Experts of a small language model.
Size: 14 layers, vocabulary 8192, 5.21M parameters.
Below are experts of layer 2 (counted from 0) of a mixture-of-experts language model. Rows are named router (the router's row for the expert), gate (a neuron's input weights, with its number), up (a neuron's input weights, with its number) and show model dimensions 0-127. Each number is 128 + 24 x the weight over its row's rms, rounded and kept within 0 to 255. Numbers have three digits each.
After each expert's rows: "mostly gets" lists some tokens that are sent to it at least half of the time. This comes from a sample of Wikipedia text that the model never trained on.

# expert 1
router:105129146119134134106106119117175119096157100087109158113128129138108087104141136147166133132155116137152140142127112130138151110111126126078133124152140171120140163105075118111157115136084117127115154111134116172168141141115166116167137116122103168153177131124126141143099144131136109124146130086105127082123128095121093160126157109120150155099157148096074058147163155122141111143094
gate0:168115137111163144148160101143126109130074120133161120129167172113165108069121144124128154082117146160108144150110091137117153120080182115140126166110121130141152107114159124163155123099136154163142094154099113139147086139116127142158145108138121100162118115112168140149074125133126145175139138135187120152136150155132136120128162144156130155170145114149125112138124118129143113105155
up0:110099122168105148115155107124119160122140087094126128134150109099100128153108075156147122151101127106137124084152146145194116111127091141106139123139104103084169129170120139161133127095122100102084163145100120105142139137174128125093142133103097107113139088116136098132122139170110128151080125164128090110115097093134167139137136127134125126109113182140118149127149110130091167124146
gate1:115123127178148097130110135108149156145140123148142095144083118125132111164098079136125103153139092110155133137160162144163130156104159137108127151130144124108139156128139125145142149079144077125167116137118099153160134101104113148121151156115133078144107127109174155158130158142119129182121084145139161173149139169151127130181125127118134140136147077162126142125147165146108088111133
up1:147107115075129121138100112151134107143129142136128176131168098109129130151135133090158119089102097094078109106098149114121164105136119142131167078103138144179118130146117141153143105125092141148126130138118122110158182134101169109108131115118118152128148156107141146106189121122102188076108102125094158099139140077109129124126127159140103139129121117128109104098095111107142137131099
gate2:169115098103164111152165167116128142125124170106103142132171116140130141125177110179158091097099193110109136099151135128079150121131123138145168117121100120142126127141131121165062153121145154152098110093115122117131120110148124104187146129113106138134107142165092136141121136092159159120095110132122109134153147109139145162127168102104119148121149099115169145109134135099124124114152
up2:130099097136087154178137112111118134152134083113161110166115140126136116132134169110153119131109083165109128140074129127151144128114151114129100136113128120118163151137149158109166137119124117127144091139102127167131124121088126166083133140119174120152058137099084130124137120137071130135156180112144134162115136168105170104132128130161115095129107107133152096120128104101097118150159
gate3:145063132114156132170174148106137143075151109134116152093176121148121114131109145140122136134130154105110135166122110110105154133159155137133131129158132107136133128129128119147133164110132112111151139133144131164132114160132107103156136106107066152170177106161179086114125160164169143142152131138133128157147140092118112069148179116126101148134149094143110093151131155140116105126145
up3:184145143137124092091142170178119135095130114164128147112114140147142150096133159164137169154103121136131183096088115119108146145094144146171160090132133135141148117122139135117105139101085096117138146163078161142151132136092089134148105107149103109159146131164152109145141120146146089142129129101106134164096140118155132093143147142113094111107095145138127153139182156138119135111139
gate4:114142166148138132143104156152120141158174108116113096144107131171150106116118081097078144141126111160125152098130124168183125116109131081159174107135117131109176119146164084126154104103131108159146094135092102206171144145093101115110136128122111099152098151140151148116143129135132139137127130107142136136111132160152118103151134144121123116147135091146101102149123163131141129112090
up4:146063146148163200158155112137130165088076105147157129134130103125104096140100132108127138124149170144126142165106113091121117121138103123083113079136131167146125133128146134107141155151175115126084121133123116123121128120102138107088131157150162163151119156117098110105132136129116110105138162124137116132131086108102113145091135150172106144105167118169115110105110105159151155126123
gate5:140161147082114112121160138104123152183138147178115153129142162119131131123125105180139164131145167124119089145165113133119156126136109154112107128129106101141148185142131129176132112087117136114191122080088142145152148130140107146127148121102113100165090107132141134154145144082100138148123165110158156144132130151148106113123135150129130167160112108152103103092146149125131087094134
up5:121119149169123105144090171129161132166123136139128119126141125158152076113105104124091147108139124165159140146106112138145103143143143123082136160121119102129153143134094140129116166117088071130139122175129094185158140090091084141118135139137107113137116145117159106155134138131096120165128111145148172103101117210113162116159145148137132147142107106135105140154130129101146113141104
mostly gets: " ", "+", "/", " years", " July", " north"

# expert 4
router:130141097137103124140152158095149078139159155129145103134141144158112169126136121122129136135120150135120138137123144151076128131131086129117118082108121103114092087137096171116120116158095085164154117164156157127137165116151136110096112104104152168099159131127154110154123124090163136115125157135112140130119123070103177132125105161127118138120149097081158172096132077163107127116126
gate0:112104127142174147126143106104139120083103137132092091111151193139098136109135144092127156107104168127093178095135118157151130120084143106114160168132125102097139101131131139137075114109106134152146152141120113115112099133150139120171162130098100112152132143136166139136124166106199154146142172105142126123141128135105149141087165094121129129111147147147132126095143134128109097094141
up0:100143131115175122110088117120165130068153144109113150153105117114108066115135143135147139145134090135165134086176129104160108135125141145125137119120163156176178143163162154148128132083111105130127122107121148142108140129154147132101115172129118129139111148101107146149109133146102138174135090097121143159096107107138121138147091131133170153130091157149164100183104139113135127126140
gate1:160148136131149093175160125148148085132128136145137151162156176171124151145181163142146157126155108153150115136099165084126116135088102125113104082136084113128160150135108113141138117124105107131139147106143109124125154176086137126106131114143108103122132143137122168137130150132139129134159169146142170138092117123153124130108145144072073107094135124106117096137156148166093109122144
up1:144120090122123166111143099102122138115156121121127097102094170142133122132143136104130158163151125146112126100133102146104118139160107125153086116105112145170100137117091099131081164176136145112173145134120152128106142149117110118156118093116160152120118133122142162089159135145137159148118122105138116117149144124147157128062152141171132093152144136203138132084087158108154116149161
gate2:131138131102148154093102141131179081109138118149136084133160156127150154142152138084124160079072126096108149147138119130126157133114099112105113134180158094120122092138127129124102144143115151170153100084126154097114098143170132086120142124060098155135149106143109102129116147127154136154101141121135149147130158116108151150130136176138097133149151131086147142130111131112128153089130
up2:126135129106118097123134115153150157114142131203074135145099126122133090115119080121137112090086175117106127094117114164150155075134123118168090143137130172111141140107124118120130146139158134100118157102123158150138120147121129111164125185170144132157127128098156108159130090118116096086121114112119088149120141144159135135100113119154131129115142128146132161161123155094126181161125
gate3:143103115121104180131129115101148151151104149132115158135135127097086099114151147145135129115118113139122129144152113118162126161162158116131134140191105115171087178123123126125083147110159130167132181139136129127130068150183147103154114142129160123138157150138121114098130148140140081099183110102145113082158132147108135154147120135096107149115091116168137103125153126149151142151124
up3:101129085101129130145121149114148136128111146125118176091174162101176109146139162125120106149108119110107131141113095131155166093145153143128158116117119157105148142118087134134153125146158076156123143089111167111120111118158105142120148142147144134133152128086159071098162132168090176145128109090139101171118147135135121130110134139138119157138088133109127120151179151139108137114182
gate4:157109102096138102145136135150133117130127120110075195127160137123125132130107143131139161095127103125131142117117115142112159133113112124106160139106126116139111159126142129133114171117181127125104090094103108132074139151158134167120177147147114102168144118108086123082145162165130126131144114129140126178114086128102106116118140103078138113155075174119124138104106151148082135105165
up4:116118106150136099141162136093111108072138164130145148078154116143100135102095125154130155104144098098107118173105135128110145142110103122104155147141123129112150101109095125062116131119107131117118163111192119148153093131137151126132126180127125144158169100137106113147129145110140123123173127148152130110140137106127071119139105147095129104100111103072138097112130155172098111101116
gate5:132122107080125115121187138160151122115163143104130116134160162130111206128154109137132143148095148093064145108177162162104145127093140114147163118156156096133128131168120115114102125116101150159163133119099129104107117124166130101141124127111117131101095128124103109119088170131161163125131135104154135111086107127138115129170155111127132157118110127134152119101080138165100120122124
up5:122075133118128097110128111141151118120128131081137122140159101108137106131147130110092130145109125096123167126140116105101124195123087118121112116090114142159093104126090138140136105129080146172163156122111141138154164157099102138117156149123109160098146115113097140156171139116114156091141092108152122164093126138099155108084145146186138132198137127119142119117109130127125152126161
mostly gets: " member", " MPC", " final", "|---|---|---|---", "|---|---|---|---|", " Av"

# expert 2
router:092158138094095132148113106143099148165116120115150148154109121116135154176108156148127122117120105107125101101138118161156116136120167077116088142091108110194128130126160167115137103149150138152104119158158158117156131129090122136169102128154134145096111129087130115179132147141116057110150101182144137116126131148151117134128090115087103135117098136128124091144137141121135140116164
gate0:134083134093146114122145145141131128181147129148102122140160173143117172153110111151141157130096153081116121127116133129110107081128153088122133152142093095115134097096143082139072118145144149150103102169109147142137090141171129138138170131122094093106125129108137137109171115073145107168125153155152136132129115121126160081154143140074132090127115136141136097107137139150148134140125
up0:132115124166109117148127151161150140147158122106128108138131133075083122129157142065180120123134090149130083094151141134113161142148167152169117126149153113148099135137095131101127151129102140111133149086115126133128180110106135137094139086127179140131108172192111125124121136160112142122141151145088127136147127146155127158150124150136158125141138107108127115149064113152114112154162
gate1:163111130157130108144143144106101081110087119162130140139169111160141131079122129142113105090122122118116147082131113128118145110154092119129111186139139119153139127098152092085123142120210129118119092087088112100099085165121122150124135124131109122112144123124100123127120142157121125159106131122173154180141136106094105142135173167139110101099156115132140105140125129103090132102141
up1:103120106115106139117139138138115122152108139072150166085139088090136144161152116124115121119119130123150131139139155149126149128122100102143135088120133156128094142182145147093123171141113083121110106130151134150145154100130201064123107134121146120093104150087081162060120131140119112100168154117108156137133151153142151107147131124110146133139107152121132107132131138171108086144139
gate2:143069134109119088112139080102143123139119145126125136104136161136110122094117129132142145090137114096101118127146083170124131146148143071110112104153105091147083104119168121124115123155195152142191091114142142126098117112114128132159179129138158103097104155147125149159114101120122152121129129160127094140129112154096176100124165125095105131132126161147116105123150133115148134126165
up2:106163132173110172139110154125104106132143155124141091158104160154107123121134155084137051145108133137118110153117139133127091155146110161154165137152120135119151128127139134168125138086113115146092125094117108131123096146123127104105103134127125155151114137068167095140138127093154155129087107107114158099116142105143100137142139134175149117104142142089125086152197124125111127125150
gate3:142131106119139134146165095097109121106148140139151123109090144166107159125109177157115118140147137139099110120125151146113159160136121101127124133116122097111110104142130128122094163171135112171139116087156106110118092089144121123104124141076119102068122187112118150138137140093151114165167175121124171141144150117114163101140142153111115128131122165136149128147159192104140151131171
up3:107114097119137104140141130191160141095123111108139126055119133107130111126152133124093136114111130162182154138150130147154107149133155126157136156137116082130121100159069151163130102157128091114149113156130132162088152120127183100140158148099140161159128122086113115111136130137121154115106117169100124131118159149167120101137096098159143092115104130138136156126156117136143085119108
gate4:139152110134134131133142136121119088123087146133128108117148135092125193114145141130110118127126137123160135119150128114160114094145152085126076166151124123130135163146176113143143120122169144185116070119078126147111062141147165142153144165110154124074112147115108129136144136118132095139125119176132147152147128171084110155157117140126133167120136078138157119146114132128105133094131
up4:141152114113146128119127175101113136138095112106114141147143125154106162109150140065156147112130065116169138114084129138124096174162119170098173105109142102135169144157114144143112132107118139126084109085154135099126138101090174132128113085138139121137147113116129108107126099101141151122113144104108093155127110143140133135143123169106104110124106126135102128100079092083088122114146
gate5:163136131132145138126175111128116166128123115077109115130100136115138125094118117135149140119114153089128119111128068146102140133169128109126078110117121109138119160098129159116109158120172112145117104149078085120119067162120105163112140108156154094108122107107065154098098157105143121153148122144160162126145118153125159134145158131076121108140136122113130121161130158072129108136141
up5:145083146135142151141161131174074117116155161137116128114155146148128160131137167124162101141135125111104135121122089163135129092082063096113158125129165150100091115125209134121113105126116150126159099118170149101135120120123117156136108131116117118153080153129119127079138145142160113106172145111115109141155154123133127137144109129114130122099150136147146114121116095169169156111153
mostly gets: "m", "ac", "l", "g", "c", "w"

# expert 6
router:115111132188107146122128132118108097161162080105116126169141113135113125173187125078157122116112127151152102161122195101121098168090126129113101147165142121118142159171109149139111122133128109152117137139148126097171099102145135117121107120156134137130116133125109110109150150181114142103135126097140138133071108154149100138155109134124089116181101154123129146131111125166151147120133
gate0:156128125149109130179136135167106147128130095144116136147120123185151138092164089130102149135123089151086163141153117168157149171137115105093156132098125085108146155165139121124082127141125126135133104117113108164162101126109116123127147157116142100097090157159154118107119124091125136164148154120141173142104134146153151146144130149116138145125130144184098127134118118115092149134056
up0:134134150138127097096101088148116145109096094115143155121120078127131098111117118111085145112126164152111074111155108123164134106159134120159139143098112128115114134121138102103143148171133122119176131163108102128169145128124105130083144122128102114133089128106177126140116123146094093130160129124112080114100123143152140096067139121145105129140189135165109106139110152115191144141142
gate1:126133075133136138117142135134142104146122131120141119129139162134096133138157149131144126079084126162110142128186129143123122128123166113143147121177126121143131107152142114136118171146178144162140128136117102135084116132135149077089132104178165116073103105126095120098164136126147163172143177125137147162109136134125138142212106120161155120100139142144151112116140107116121130091121
up1:118122087152128141105129154146081141124125133128123126140097155133145088145159105168158140140111143146101156091119129122142069107111154140136121176195134147155143101122132137131132151120192189165148092141136126139094137112148120088121169142154149133145103095142163104136149104132124110135142155136149106128104159175133129147120152140126153127156121152178141116124094134121136158110177
gate2:158103076099119098105159108132161119127153115176136135097109124162113115090145118165094109110140111128160141135147152179112158158179099081102166144147124096140101122133133084122107147110121126123105127137127111097124151103102108133125096111127158111140115139124153108124149118131162148134116155119161184180165123135086182166157130097153131138113110149106121105125110162138135109120140
up2:128132159128148083140118152121128137072106138114127135144198111139138133107158132135145118133083141095112129099160108118108160123133094129156116163163132168122113117131094117119126130183120147116108079070148154137105086139154132087116138108138089136149153096126132152101109131141133105118101136117081105142130124108086125098116139121122152175128132138126111120103100133113095074158181
gate3:128070121156176130150155162105117091122126127165096101110121109140169182109137148141109155105122137098108140111176134145133134105153061090119127121158131091097114164109131115155108152129151083145177143128075120119122102132146147090142121103120117119156160115120126078140141158138154142112140143109155119134135137109115124166129131153104108118118125133120156124134153164145144111085177
up3:153129144111105173108157125111136141141103099096118128116072107091091095158141119124148105151131141185163142128087122110130103108118162125153062094151113117109146125130141153082103130104155127096099154143145100125152113114124111142091124140150092127135080119154107136154133107170108158133125073136133143122126112147119111140171146178108148124105142112131140109124136106172134176104125
gate4:142118120137117106133152146135100107165116144138122142063126156169100151127142139126109142132153106156157139106145122159128136136165116106151160142131097117119110075140144121134126166176174128151135082110141142106106110112168140126154109139134173100134053137137115113116150149124110114185110155150139193125107120121126159136155142115122098141114111100110137146062144131116103144128165
up4:129155133171124111161147112114165116114127106130139103114130160108175113123117105149156154132114150099152131125154132129158112120101111107100135092067164113100140110117112135123140112151136112181119151137108139139076187126155147159108132155119130158114157119157074132198151122132156131101118154150083137129165148121123145111150139074122138115122127128113097146132185089133110100132134
gate5:183153080119119129142125124122112100164124138145109111133143137188096178132136141118139109134129113121149134104122159202102119145143111101090151130146117074109119120141141142144115175132113140130111118096143127119094164110164094116136129128078155103149074127112152092121138143100171201154099175105110142149145117134095154171141123146145135120120141113135144127121122131128133131117119
up5:098133127103134107129148161170137139090170199097125152117146170133168132102132104162099107132083137154099129142171084120117127108134105115111145099131130138119086122165146115178135114109114081102130142127103123085078143126112150103148107134120138114101124106112117115119084172106174111150128129133112148094152107172127133123139111121128123123105120136168105113167154110125151150143094
mostly gets: "ia", " on", "ure", "ated", "ation", "ton"

# expert 0
router:121158163084175157122142159151151143116104143164128123107139112084142121100101112148137148096098125145105157127091103118159108119099152080142143092115116154129155127138131116109151158101141144119115149122125113184144131139117133091109160163131103156103188119112178133162112110154098106144084112125139094133158155152138145118127124133140164106111130101154106152165126173100137088115104
gate0:113119134152102161154101121153099120128066148122092115089134118100123092149124130111113127133121139122165095150137112111146166125098164132104099141125136151120084120084136102102165109124161134142135135134078121137078121161084150116126121133124109103153105096141116163093140154135131103135154166129114148171139134167087160115101141147127112096150163143169137073137144164106113140168130
up0:114131127120117150122135131096116148102166146131150114120149144082123112114126122133142158114196194134124135163139123110118114114096131082118111126112118106100134128085145146135127132143147160122154162110094108098101153159125098097121123084147135152137153095065098121137118133106160131141200137121201128125129088105105107126128132103095115116141118102151140126116094178125114132133160
gate1:128111145153127117136163098110126116134142094127097102133125168154099151175115115130120087094142117167143118112110150144076127114107128130105106137162143088102124109121178070131118139142143106122180132171123096130111124148101126158135103109157167126093106168129140175176115145108148076172138143193147173114125122111132165143138116103113107123126149126133145103139132139103134130140143
up1:172141095159111159129157106131156130132163115141130130104093136133088098125098109123110095095139117104105129123145177119110112131110149175140149143108139062112152136100125103084118150102105132146121117098136141074111147170124137142139091091162139135131112121157183154116101124184137111154141113139140141124150149150134129098114130105152120101117127164090088120130128141111082110172103
gate2:076125076135125116161160145127173127139151127105099174150146125166133162167132168166136116131120113090088099128145149117091169143140125118106091154158115130168088156082131137128126150127149119177153133137115139146143101148111127143119156077108142139108108175130130161125138168090122126116137119142139126138154122106175105076132116123133116132124111154104124075147119155125109155147138
up2:164121168127136159094167129118112098103134120128121124130168132115112161114098102159117131123122153164132117148108096131122097113144150106158150156140132120135123083165083157136138134165099151124110153103147062119142111119099151098143148102152148118155132126129149154141177127169119189122148116134125168152110135150114127113168105111136117150116194097122135141104129102089118134177162
gate3:151126116167139110147137124136134102144133116142126125124132160175140144156137119101102103146129124107148145128161094134126158149181097112136156103126136113113086147130132136177107177138162133106159104130100186107128146147127139106127157110093131108171130144130107107115158140096154191158114160110139122180106145117105138161109156143117155118113115115114168149068121076130094131088137
up3:136115114108112140104131140137126116112109123130182066123176142111130118142112092158140135170140114128115176112127131114083133143151132085132116112107126070194080144138125115152109124119124141131107158115148168109129125108102177144082129165104140132125119134122132106128148104137127111153149162118089135171119116143100117051150112113141117149148094137105121142140089169139131110099144
gate4:139142081102169127113144101121126117141079154134128120119150113141114123180106157142154126125119114150138075169122102087155119115148163144083155126133097123137131094108108147132134143149132175147171119166113146076117093148131127110151153178112129088097129152131134104156137151129119142101108130110131116112112169130107086176099139112154171151096105102114181108136139134127113114101143
up4:098126143147111121121136160089162139093144124104135184104120109146129131072162115141130138140153125116110141084152118167139151119130084142142140129110103152108115143075137131133135115102117155107087147096093162138151118124130115176157136082155117120190131103154070084087145131161115153133145132119151159131138117102106129142168125118123127144136119098125080140106124114140117162158164
gate5:119112127156134101174108129110085084139114100124097137115142158173102173107144159106109121093126089096106136092150137172117119182102106126131090114151119140142125124131119126110123089137140112136139097113119111078133137136117095144136137107136206098144135123106065100129141169143165108133117170113150132154134122153102128146159135142104111114119127120111138135098118089167150117113162
up5:139159153133074142145120114093133152160134115146142192120069107104077128139090105115123129106145126151092143129126150157179107127102135138108128139150171145133135155129120148114103112125126132111138115164132140133084169169099112093154110112115136107145098090155160087092104155150142133102148130147128103168177119094117129111103136107127157118142119159161162134163127120110108116127165
mostly gets: " St", " O", " Z", " University", " J", " Al"

# expert 5
router:073112110166117104090083132135122147136128167160088140156079138101139118169104146128129151150137100144103105136141163153169163137166157140116143140135139149096120149167072089141157132136122123145146174137110142176116173161075088156138105111134102143165134116106123142145128134124124160137111093160119132111123112118107101106107139114159135118150116114138090133149131142160161101134112
gate0:118128104108117060093156148136116138127144132102129141149149170144144099148125150131136075139116104134163113161141151155121146145145120122132110163112163117115120175159183110097125153135158154126135110147136114056137150125109140142111106111133130076121086131087137161095133109148162143184119149156174158142138147169133131090158110141127122115138139150119101113116137155123108149143090
up0:138174128144122135097148108183135135133148172087144140113175131120109119142082104155109109104113116140170080094113121148131101132120106153091119132088183103123140157138118121092115094116130129121113121120125148083132158100144152126082132138150142130146151150125152119125099152152165155160060115168108123109104158123119115102119086137105143128179148130121132121106138146136139120096087
gate1:124158096114168169147141140124146127111083147142134144083154099102100149162139135127083131101121146129079133099155126109124109128165119125107139137135140107138123103140155084122087155135140088118153114069132155109109128144157123113112112114109135124156160142134136150143118149114141172153088137125137108143104158111120158103118104175148103144084199112135128152108162124090074132104118
up1:144089126161119132127099147141138137114165114147141139116110114126136118169172108106098121097105141097165085144135196149125157115135099092147114086141080114071137108117143152125090125111110092121134144134128104105152158178112143125129164133076121130151153169128120159135161174078137120116155166100112148122145120142155130126148124117142156131109108142108111160154160126151155135147158
gate2:128152115085131142119192102123107141091084139122137136117146112145125140097078132131122139121147147103116131143134113123120139144146093133154128158120128098149086107111137121155112153161146126080168114115129119114115080107193078136120173122134203100178111180134130145147116102116137115125143181143132126161143139122159133127124140146125127134124142136146134153092168138113092123096158
up2:148098095096144078145136123118142130188084112119193139090140121150123152120130125096115068118142145141160135104154092123109115108071101099122152107101130116150091129112148156132139118087122143108094099101149077094118135125133158091139154161138137118103114130116106083101122129155136104151128126124138165161133104157127113141143147146122104139098130133131165146107090107142124152168133
gate3:116151172145084120083127142145096116132129105163125138139094159136107077118072129143151133116128145109121118107085126118167103123171087123131129132121114158100085151100112171146122134129122136137115080119123093165171127147108126094146170183109106146142130112109138143120130171117095126123137131104141122157133173118129141120099149116181193132138142123108102100116113161136121165126119
up3:143144121112128129128133121161105125137084123155130137140105178141155133102050160121106124143153103150139156144121094114139109149149101110123163102120099106172139140094130152111121157141136134169107123126115091124138136078121140130126124144088147179107135135132147138140163114123101094106086118168140150160125165096123081128100141121192091128156123150111146116160172113141095123153101
gate4:109126120154129114117117144157148111172142153115126120137067141107115172167114102141116130115122146134116092081156098156095114126122131123103099121132134103136113156133108151112167096133194123146135103146123122159130113165129098105115125119106108121082178117132143191119099162137116134150114120113114140146146146146100105106129105095155110147098073133132088131154143155171142115064115
up4:104158072169131103101114121165155098182131150129127131173111168135131160182102119123131167121116125114094116110156131159127096154161108144093159124129137103137099118154106144145151127126132084183126145151113153124107139142126137119111106149119122142134150114146139155085131171154122153121113128114124144138142122190134106124131102088162111164100120159097105151110160143181107116127102
gate5:122139202117130116131130143162133139139113139121133130137135111143118118074122127158124076140126171117146154138119099107144114138102143132140142145133139136163117107126134105110117111157128179120114091089141122148104090112148170120158162142186181111155179088138108103128135131076138100137129152139124126139147131128101164123149195126131087148158139129110154119122107125113118140067162
up5:141092115095103136118165172156142098090132132165138114153184100102132128145099159139099154104096113069105149150093115112113135162137123110132124108137166128101162123156088121161102113124119124106080124100097185090124086108108150118147130063126128145122168132165124095144141134138116189102143136109129127126107115112139122134103119146096159141115128156121120115129163128123121144138142
mostly gets: "\n", " ==", "'", "\".", ".\"", "qu"

# expert 3
router:121115144122121105132140099127105157142132126173154136086121124165129129115131098136063097122165139140156137134125104112141159139154143139145145161143121130121115114144165095162090143141116121116124099117139099105096150118161094136158162129092138090159069120140106099085175123100151153158131145143140143149173122151138160132115125148155125141074135155187163151109108110148098152150105
gate0:116129158104142149159083079138132116169097176155120135130134136146083147151119111128112132096101139157110154152135136158160146142139144112150118143120146107113145139130129142128065128159130111120131071144157120099151120109139093149108122114070141097068116115119122097118148111134155154116090159157140142157141130140121184154136134141117155188131124125166148123071128109116110129159131
up0:135141145117095127139123146077122120122112097103159092115103143113092100094141094095118112152104160145138114099083102123146126115094151140118150138143126118071139126130113132108118122116099113147130163126119113111113124120105166132125140219171144129169123098133137147101108129125125147144152116096115142101095146135120102094132124108103098105101202122120085125158149128137190113120139
gate1:127133107111111129165134142131131127190142111139158103138143127167179142110133121109107112117133145113119178128109130152146120130124129104122173144127091067125128113161117108156124134135126131128181087087105106148135113143130154121122170137069169105151095147126159094145156160133145162098125154162165123128138119147139124075143127105142087115147170119176143130100126134148182132113139
up1:145112155095149105182107114141117079131150103131134134161116096179126143141087114111139154091113134106063120157102147123075131151163072117129122128135119097089141123135156095127125124115096141095152130117111132139159120171099150130114178100123128120103111091149135080132125153132142145116159128156142140145102105132129150115115139149110103161180117122131098159104116101116153082114129
gate2:114128117108118102135151158136139082122083127110132133110132130148120103122159116100118136084143095125106145136118097156137122131142105084120110155110156066109174119146139112132094159177152134138161083101152096114137169152098114122092108124109134094106109125104126158113162137174138156115099141133187176173103125128119097087177136153113118153139133156145109140130121125130114160108121
up2:168111153087133119142147108125135115133128102159108089130106141099120139099132150106149172125124170128146139109114134136169126133165166132121096126163126076123144089105151098147134141116142115149101148130117101119123143130125100149152125122128120106100115103139162065141130136126085119126176150172158127147095165168112111137164171188101110105088132152146146123118094120128134190129138
gate3:117145137173090117121105135108116134158092137126131136109132071123112117141163149103110133104119121067127142184102120149127119133145114106123154118156152084103144128154105112118071121143165147154120117135129137128136145148116128130117065139125127099132108112118113155070186146101109149153100140112154133158127153126147134147156118220158129111116138125139138172118114133114127171139133
up3:154131141142146122058137115093096145113140123141131113126129122110148091124173168145114121163161103140161153169106140150149176151154134144087149133139082150123153108101124092173124109104141158128124147098092122127090125122118097112110133071091141111145083118134157090112115124097139120116117153117122108120116144150126149126122133147131149124117150137145197111133083148097117170167134
gate4:145125128167106106135092155147143097132126122089107167112134095104138121157173110113143137098129104119140103142120136160121169113123142127120088081139126139116143160125071116152085115122151146171141163119150123070156134105108104127115124104117083146111115085092148171152145137166144131129114126144123126085103124131081118100124134094113131093181126128113116080126134159112133097150164
up4:102106139079161131132123108118125108082095148141114161084131116106108128090128124129091110096080161087084139162130126114082122159133108113110117145143136109136115144143100139128135106173109144109145158096119126099113114144137115128151140117156172155134160081153103095140131129137115132074105109120140151133123136082139072106122184122117128167123097144106129155125118127111065113124142
gate5:156160068145104124126143156121128113139099128147096106107124107137126144182131118092158139125139134165107148157110108109108146117140109116136108121091102102048123143156132096141084149117124102121116156153129162137140134144129192113122108141146088118158134158136160133123156146083134162107106171114159158175091111080127109108136129160165147098110144150132119145121128113122162119134123
up5:101111110077139162127121133104144140144085130116122100114103186117136138135136148151107130127102136144159131139108135115075140088131158128107131121138104117132140163101110078107173120116154140152115126132122124152134131111147100121138092118137163134116132145129148118159093121127113094128122093141075109107123141121147121107149136118079203086181128112136117114062084158133117076118109
mostly gets: " |", " were", " are", " was", " is", " including"

# expert 7
router:196106093120147126158154121123123120090088121094126107139148137127135129116120141123135128150123141084117128095160112122085108100131089140166118122112137091137129113078164128126117122095172164096144098103091132090125071119125144131088124137142144058110099146164115164095106106134125136128139140117120117146117134127125120117145163108103134123169126114110146085097126118083123157115176
gate0:158115099146117127119122156124149079108096147130084122148104179127076115100128168117135131109148117111154105112077108134147127150137169118132130127158109117127155156131105147126152158149148116127089180132123105176110120107128162113141115146144160076173126113149131130126095114127166128100128157153163157112091101155140117132144149151151102104151134113137165085161141115089163155156116
up0:123149118081130126141138149132180143137136152141063159108170127139127128110146162092146118133121138105181125120117109119117139123173147122144123156165160126116081164180108148137129115145114125103095181040114121152118142132144152122162110132127119120134124097135096145118135150135163163148129165101139118120113121130110160072112140119116084134116102128159171148113130164121128141125134
gate1:135145116107144084145149132131120114147144069092116155135127142148139154094123105103108117108136132154096148176125133153129129113137153089132095127140106150161126108082134137130126134110160154159160104111109093147155129102153154138135168135124165117127132148157120128134120114123119074148114143115117171179141133177127178105153182171081146145096104128137125076117138146102099135087120
up1:131142117153079159129148132094097141139095195163129161092162097101130126120135126096120123131133124113127105091147164127088130112123100150128142116137096116109134125127125114120112154165112090113068126144145171106117127136089112115135127173133160110121141111118099173122129101099155150081110128150129130118096179066099081112151110111146102166103158139113136130100112114145118135108122
gate2:078124110113152104171124119129139122116136156150132130148152117103094142198159092133143152157105099151068140155119162125077156129182176135133158113110124121139119176135130088119089117120145139140121120142125127142154128128126131084106090108167117110144155154132129177154110104129121152145100122145119148166114128124141108129116159125124163119144161120111119115123110174083093142108093
up2:146129145108160151106091149132125116148168175132128148101121109134156099116155137102124099114137147127184101114115147163148151141118123115178127136119157144134116138143126106093086122145096098133086115193139167125096118094127144115118097127155129130139137130165096123122101153149155144137143149079096094139124094090124103174113095113155121091156112180106165147129125134164163118114136
gate3:131157141141139101137164161111090144111091127144121127144143171126090146118123171128132142103113147162108106117132112164125114151096148124125114135143092178157121122126097101139117146132158135150092064128171074160127103150146135092096111117177140125111136131145171144128154126137141152114127095130149132101127194124123105141115107082149112119150196154161122094125106113135115100132130
up3:119138119139111131101108177161100150162112126136103133110106122130149190119112155092139166097068148152153113115134138140115149137150081122117124108096088136148097101125108098169113111105142131131110111125123069128117101149090108148115135130138130130131104148133157117132150150097139090155120092129118153096124181155132158128118152106140129113144161134181094144097116179120100105174120
gate4:136157140119158153138122128180145077140094122129116100131086097088128105127122133129116119128139122102125138120090123138122116123161088100084150130071140108108133112102155093158102140102132120119161169113136100117149085126099106130086105119133140078127131124119126197135092096126122100138137155128157135093068148163130133112129163104107138156131165094134150082121127153130133160145133
up4:134145121108132135126197130084075089102177108148131200125129132104131137124111165116161091141173128095120138159133128106135145123159107144129112161149087116141101120127103122123127146119117173131116112088147151139143124113141092145097141129124134168114132127157130135130101153078118103116158147112160147125150056153123108107099132149160133096131123130136121100113180094112119143128105
gate5:173104096102112146178147163130142103150099133140133104149103141118144138092147130104148148133123110116101113105119126152105095153128138121092123109119115141167162099161141137123147113072137139144156126094155094163126117178114104112101109139145107084092179167109145122114129111108114144119106138103113148137050149161106123127128167139138117116115104126157100095129123138147080147093096
up5:149156155127126108117155095138099144105143100172122172104142108135116098113094153146168136085163146131127145091141132128142158107093129127187151128154115128150161074117113056154121120169109109120120148152108102120112127126137091136157160163094145154134111144159122124150109126122145154140151140161134129135211145132109111123122097122118130133114141126144121092126162164095126107150111
mostly gets: "|", " of", " from", " with", " his", " its"